Experts of a small language model.
Size: 14 layers, width 160, vocabulary 11277, 27.8M parameters.
Experts: 32 experts in each of 12 layers, 160 squared SiLU neurons an expert, 1 pick a token, a softmax router.
Training: 241M tokens, 7358 steps.
Below are experts of layer 10 (counted from 0) of a mixture-of-experts language model. Rows are named router (the router's row for the expert), up (a neuron's input weights, with its number) and show model dimensions 0-159. Each number is 128 + 32 x the weight over its row's rms, rounded and kept within 0 to 255.
Before each expert's rows: "gets" lists some tokens that make up at least twice as much of what it gets as of all text. This comes from a sample of Wikipedia text that the model never trained on. Tokens count by the router's weight.

# expert 24
gets: " in", " on", " for", " by", " to", " at"
router [100 135  94  73 154 158 103  69 135 147 111 169 147 103 149 121  96  50 142  96 210  61  97 180  68 134 138 149  74  98 164  58  82 146 131  87 102 157 100 107 102 168 134 165 154  68 102  60  84 103 134  97 144 100  69 141 120 144 168 138 159 140 164 115 126 164 115  96 124 146  97  70 100 168 116 167 115 111 142 101 131  94  88  82 163 106  72 130 110 145 147  90 120  96 177 110 129 145 133 136 161 164  94 141 106 150 107 175 111 134  86 150  80  94 136  86 161  99 116 143 144 161 154 161 147  74 136 124 110 169  97 133 136 169 114 140 119 150  81 126 130  88 102 115 120 141 123  74 124 120 118 194 111 170 170 100 165  82 130 123]
up3 [115 133 166 146 128 148 169  79  84 183 113 119 138 150 150  69 120 120 131 136 118  86 105 131 134 179 132 139  82  94 120  75 105 138  89 128 151 107 154 132 107 158  71 110 138  83  85 123 119 104 183 135 183  38 124 171 111 196 167  94 144 108 137  79 141 150 187 113 107 129 125 122 124 143 118 104 118 154  85 121 136  96 130 116  95  96 110 165 119 149 108  98 154  75 187  76 125 112 153 103 177 177 152 142 115  92 111 196  77  99 172 104 122 158 105 159 125 142 187  59  66 134 156  94 148 123 144  72  97 109 162 158  81 126 141 111 122 105  76 116 112 128 121  72 133 163 159 158  85 138  91  99  62 137  66  93 131 111 134  97]
up4 [107 135 109 111 167  88 122 100 106 114 151 161 146 104 128 131 134 166 174 122 126 124 138 158  79 138 150 156  93  73 140 182 177 100 118  97 118 118 106 134 152 140 104 120  93  67  89 143 111  99 160  76 127 160 137 117 145 151 149  78 136 141 163 156 138  86 121 169 164 153 115 105  58 152 119 101 135  99 111 122 129 161  57 108 154 172  88 138 114 104 132 106 123 164 194  84 159 115 131 132 155 168 122 123 131 140 106 157  98 124 128  77 130  97 210 127 100 157  73 220 155 115 130 110 142  91 184 142 124 155 140 117  53 158 126 110  93 189 117 176 145 166 148 142 131 117 161  49 180 156 133 186  96 159 118 183 186 114  59 142]
up5 [165 144 110 114 135 171 122 145  42 116 150 148 138 115 144 147 124 123 131 144 191 129 136 160 161 119 149 124 101  60 156 208 127 156 137 126 113 148  69  91 112  84 141 101 151 175 100 171 175 134 156  52  45  93 177 186 109 176 117 134 120 123 190 145 117 187 104 153 142 175  93  79 110 132 143 110 135 115 147  90  88 155 103 143 138 168 173 146 105 168 127 152 134 112 178  86 154 103 132 121  94 126  78 136  96 152 166  72 156 110  94 124 136 117 110  91 108  67  79 124 143  95 150 106  98 108 193 152 165  79 108 132 106 106 147 139  73 141 110 125 195 132  82 148 154 103 125 152 190 126 101 155 101 114 149 126 149 161 107 146]
up6 [125 163 165 116 131 164 147  87 110 149 141 185 122 124 136 122 100 119 160 128  96 121 120 162 211 185 123 124 148 118 119 149 157 132 113 105 207  88 113 117 163 115  82 116 184 106 127  90  91 123  90 120 170 126 138  81 112 129 108 104 100 116  81 108 158 100 122 135 153 154 153  76 116 103 148 174 171 137 104 185  90 136  85 135 108 139  88 157 195  59 144 128 158 145 119 121 121 170 166 103 142 144 120 113 129 133  79  95  69  75 108  91 143 106 171  91 127 127 111 171 123 126 140  85 151 124 119 137  58 180 133  96 137 143 168  93  98 207  89 190  89 141  97 157 150 122 194 118 173 138  99  69 159 127  56 115 177 169 131 103]
up7 [124 131 141 106 118 149 143 162 142 148 125 127 173  52 178 126 137 145 172  96  75 106  77 166 210 134 177 143 135 131 110 156 122 102  91 101 179 163 126 166 170 131 102  71 151 107 115 111 110 116 130 101 152 126 140 100 131 165 117 124 139 102  53 132  80 123 135 111 153 128  75 100 147 153 130 160 138 135 159 119 156 118 159  94 149 111 103 156 205 134 166 158 150  67 116  91 131 164 135  69 156 118 148 120  73 161 128  78 130  60 148 110 137 154 110 127 137 171 121 120  87 163 158 177 103 104 105  92 125 121 129 122 166 149 142 101 124 183 174 168 178 170 123  63 119  99  70 137 182 139 140 125 156 205  66  65 131 177 155 136]
up8 [146 165 186 152 106 121  83 119 218  95 140 128 124 132 129  99 140 108 120 154 157 142  96 119 102 131 124 104  84 128 125 143 134 145 108  98 110 165 167 112 126  78 139 158 119 161  68 103  82 133 112  85 116 153 239 100 100 169 103 148 201 117 106 125 147 158 120 123 173 182  73 148 169 149 123 134 133 133 156 150 152 124 151 203 129 137 131  89 100   8 175 105 114  92 146  93 131 184 167 136  98  97 137 140 102 141  66  90 148 130 228 143 119 160  51 129 132  91 141 152 139 141 102  83 132 134 127 141 112 141 137 172 116  90 119 134 133 130  95  90 121 153 141 113 143 133 143 125 109 163 131 105 153 167 176  96 150 141 169 126]
up9 [ 99 151 107  89 137 112 121 126  92 189 151 170 113  89 136 109  78 108 145  71  99  96 103 140  89 181 155 126  81 110 157 118 120 113 174  89 141 132 155  78  81 185  80 154 177 128 152 196  90 160 118 104 119 128 102 114 131 137 125 156 123 121 138  88 104 140  88 103 181 142 149 126  85 177 151 164 161  80 132 139  95 102 207 115 134  84  93 137 166 181 117 155 156 118 159 113  92 141 128 122 137  64 125 127 105 142 144 127 109 144 130 146  90 111 151 160 144 101  66 160 103 129 153 134 127 124 127 124 181 158  85 127 120 124 116 122  83 153 175 107 152 156 127 107  34 157  57 105 171 106 121 135 110 171 152 184 137 207  94  51]
up10 [123 159 162 112 154 188 170 140 119 138 159 134 130 150 138  94 110 105 138 143  77  88 148 144 132 120 132 142 116  96 133 139 122 114 102  89 165 143 154 155 217 171 138  99 102 152  98 152 118 100  80 179 124 128 121 137 128 142 192 156 151 123  76 166 127 145 169 146 135  53 154 145 101 138 127 108 135 117 126 150 113  51 141 172 205 178  88 104  95 149 179 221 137 113 144 123 139  89 116  82 133 166 119 144 172  94 147 158  34 108 127 116 116 122 128 167 162 128  68 132  38 127 135 100 164 106 102  70 126 193 145 101  90 140 122 116  67 129 127 203 126 108  79 132 115 108 100 165 107 157 117 104 105 120  94 121 138 129 145 104]
up11 [133 156 165 118 118 150 101 146  98 126 133 160 126 150 141 152 123 106 144  78 142  89  89 135  60 164 127 111 118 124 121  92 110 142 170 130 119 178 121 134  89 174 155 122 100  97  69 169 128 165 102 138 100 160 128 107  69 141 183 103 148 126 140 115  81 137 109 144 135 186 204 181  58  88 117 154 154 110 187  97 110 103 167 159  88 101 146 140  83 156  96 151 134 179 164 150  93 199 130 126 177 137 148 114  96 110 139  82 139 152 133 120 101 125 157  44 160  72 145 163 150 141 150  65 171 135  94 116 166 150  96 150 111 134 116 151 109 146 100 132 191 110  99  96  80  79  79 155 129 128 120 164 189 201 131 148 139 127  95  73]
up12 [ 95 144 151 100 110 165 103 122 119 150 105 118 200  71 148  91 136 142 153  97 116  94 114 142 126 129 196 147 101  55 119 131 112 102 174 143 149  93 131 124 175 132 102 121  95 117 135 142 142 115 185 146 113 168 115 108 217 135 111 130 199 105 157 115  88 135 150 178 134 149 102  61  29 132 115  81 134 122 137  93 125 146 123 108 116  94 167 154 145 125 153  97 116 123 176  97 123 158 144 130 160 176 112  99 131 106 131 204  92 125 121 123 154  77 137 181 150 137  96 190 125  96 125 122 133  80 196 127 108 120 154 110  86 134 144 104 126 164 152 130 180 137 135  43 147 157 103  62 183 119 134 173  81 161 172 129 146  99  88 104]
up13 [148 155 137  92 175 157 151 113 107 178 146 172 124 187 150 128 101 157 156  88  77  96 114 139 143 153 141 145 126  81 135 160 174 106  90 126 197 105 178 160 140 206 106  76 168 140 155 127 120 132 133 142 164  97 166 134 117 148 147  67 134 101 105  86 209 122 156 124 125  50 117  90  98 154 109 134 154 111 148 129 120  98 124 111 160 140 118 163 145 141 110 176 174 124 176 149 158  57  99 110 162 122  90 144 161  98  84 160  52 152  78  85 130 112 164 144 137 158 120 125  93 113 195 105 161 105 167  98 132 192 121  92 122 141 157  77  93 117 108 193 115 170 109 102  78 148  79 117 135  98  94 138  93 149  94 108 108 156 116 126]
up14 [103 150 149 133 111 154 102 111 141 196 120 171 161 137 183  77 115 149 138 114 183 154  71 123  83 137 129 138 104 113 109  89 115 167 135 177 136 133 121 138 117 132 118 111 133 141  99  95 139 173 243 126 112 101  85 209 149 188 127 163 146 116 158 101 109 113  63 102 115 153 162  84 125 106  92 157 121  87 109 148  79  95 146  71 102 159 127 121 108 102 141 134 126 120 153 155  88 170 154 142 102 116 150 102  72 124 144 188 123 124 186 123 150  85 120  98 214 127 174 139  92 126 126 110 130  97 171 110 172  95 143 165 110 115 113 108  86 110 188 104 197 136 106  90 119 130 110 108 115 160 128 182  72 191 134 151 145 131  73 138]
up15 [129  96  91 121 119 115 151 145  53 111 136  74 132 128 142 161 108  66 131 132 171 104  87 150 152 106 147 117  90  91 123 154 142  68 115 131 120 178 129  99  82 190 149 132 129 154 159 195 140 152 112 129 110 108 137 139  74  91 143 124 133 153 222  84 128 191 145 140 108 157 110 184 130 103 155 131 125 109  93  91  89  78 141  96 111 175 135 112 165 185 102 152 118 165 139 105 176  74 155 108 178 132 172 129 148 122 148 165 141 124 105 135  94 122  90  73  83 194 125 125 146 194 169 178 114 127 170 157 157 179 122 108 151 164 123 126  84 123 168  91 115  98 136 157  67 161  69 141 106 133 112 190 165 146 159  84 131 152 107 106]
up16 [127 133 121 120 126  90 117 124 126 134 134 113 127 155 127 110 186 130 131 138  82 170 113 152  89 140 127 114  99 136 118  96 153 164 113  79 123 216  79  80 102 125 145 163 175  80  57  98  71 123 170  99 101 153 146  95 113 115 112 133 161 137 107  69 201 105 153 161 114 125 143 129 153 103 103 138 120 190 139 140 164 135 190 109 109 190 112 143 105  41 103 101 120  53 118  49 100 151 123 150 162 192 129 125  93 148 141 126 124 148 208 130 115 145 111 146 105 150 164 167 137 114 105  68 150 124 132 135  80 118 134 158 112  59 125 142 117  95  84 101 166 158 169 117  71 153 139 101  93 123 136 163 128 148 203 161 154 131 142 164]
up17 [100 112 156 109  88 176  97 118  93 161 127 129 129 102 125 136 138 163 124 108 174 130 130 125 182 139 120 135 121 154 123 128 107 159 181 108 126  66  79  97 116 146 130 137 193 135 126 134  99 131 181 119  96 160  99 106 114  87 175 119 114 130  95  55 119  97 102 172  92 117 152 107  88 149 143 163 123  80 122  95  93  96 168 100 174  87  68 135 185 158 138 102 139 115 124 140 158 142 165 145 112  79 118 128 110 118 134 150 117 160 150 133  98 161 114 111 132  98 135 157 106 122 102 134 117 125 173 136 182 145 131 127 102 125 115 121  23 183 162 114 182 135 101 144 102  87  55  66 130 143 146 124  74 197 106 244 121 204 134 174]
up18 [110 176 124 102 155 148 143 109 121 120 126 152 124 118 131 109 108 120 179  71  77 101 183 141 110 198 150 137 108 106 143 103 147 143 140 126 159 133 124  93 160 152 101 134 146 101  94 209 111 126  95 172 108 168 116 110  87 112 131 124 186 102 135 130  79  89 138 196 148 119 182 174  34  91 172 125 160 105 157  92 130 147 126 161 157  99 147 162 133 129  96 166 153 118 176  53 112 158 107  86 138 161  55  75 144 107 145 122 100 132 125 117 113 156 162 139 132  69  80 196  52 121 157  95 177 129 129 107 146 132  89 112 108 139 138 116  93  98 116 141 182  88  74 105  87 136 108 148 130 105 113  83 186 135 125 146 146 136  99  64]
up19 [134 169 148  88 152 181 128 119 103 129 138 139 138  95 145 114 131 181 165 139  63  95 163 149 170 147 150 158 115 109 133 138 163 117 120 122 176 127 159  59 168 124 107 105 135 112 122 218 126  87 106  88 141  92 166 130 103 114 167 134 180 123 137 111  86 117 149 196 142  99 144 139  48 128  82 123 171 122 101 106 100 121 127 155 163 138 105 154 160 142  67 158 150 180 135 106 142 157 136  81 115 164 104  83 101 103  96 129  74  88 109 107 119 130 133 159 107  77  71 204  58 108 161 110 191 114 155 105 146 159 151  93 126 128 162 105 128 152  80 185 106 112  84  96  97 151 135  89 139 132 101 114 154  96  59 109 158 161 116  58]
up20 [134 144 112 107 193 141 117 148 155 148 129 147 145 123 157 100  94 113 153 120  98 123 143 152 174 128 141 142  79  99 144 133 128  97  97  95 174 136 115 157 176 162 132 130 117 150 119 167 101  86 121  90 133 118 138 111 147  90 144 135 171  93 144 124  95  98 108 110 168  21  89 178 147  77 114  75 153 166 143 133 143 101 146 129 182 107 107 115 143 170 211 195 146  61 149 147 124 119  75  82 137 172  82 128 159 128 161 151  66 120  61 107 138  88 152 140 161 143  36 154  77 150 156 141 171 109 115 104 124 195  98  53 117 150 130  99 107 109 116 175 104 151 117 127  81 122  62 171 122 124 133 127 160 129 170 127 165 122 112 133]
up21 [115  95 168 130 115 151  90 134 168 106 117 109 123 124 131 100 127  93 121  96 198 140  57 123 130 103 119 120  85 124 135 156  92 104 135 149 110 155 136 124 117 158 108 148  95  75 138  89 167 103 114 120 142 118 117  99 111 140 155 104 130  97 221 164 149 146 177  86 155 189 115 114 158 176 116 111 107  91 144 102 149  59 161 156 131 143 199 134 157 161 116 111 100 184  41 142 142 132 116 136 136 131 133 145  91  87 109 116 159 128 152 151  99 124 118 113 128 110 153  98 199 141 108 166 100 122 164 120 154 135 164 179 157 131 101 149 108 141 175 106 124 154  77  76 178  81  68 113 198  51 124 239 123 149 139  84 118 117 146 150]
up22 [117 123 132 125 130  86 154 127 147 114 125 105 129 164 122 137 168 167 125 148  51 136 153 146  69 108 126 125 173 165 118 110 147 157 132 157 128 199 141 118  94 120 135 138 169 110 121 103  52  70 129 158 157 133 178  91 134 150 114 122 149 129 121  67 160 157 163  95 130 106  91 101 115 142 102  87 107 189 187 132 196 218 127  96 141  91 166 119 132  78 121  97 100  91 115 137 106 121  68 151 145 129 160 146  70 143 151 143 135 140 105 126  95 198  48 110 118 147 123  77 140 110 130 162 106 137  89  86  78 120 122 105 184 127 138 133 216 151  79 124 123 109 147 136  78 173 136  80 152 145 142 188 138 184 128  95  98 100 156 104]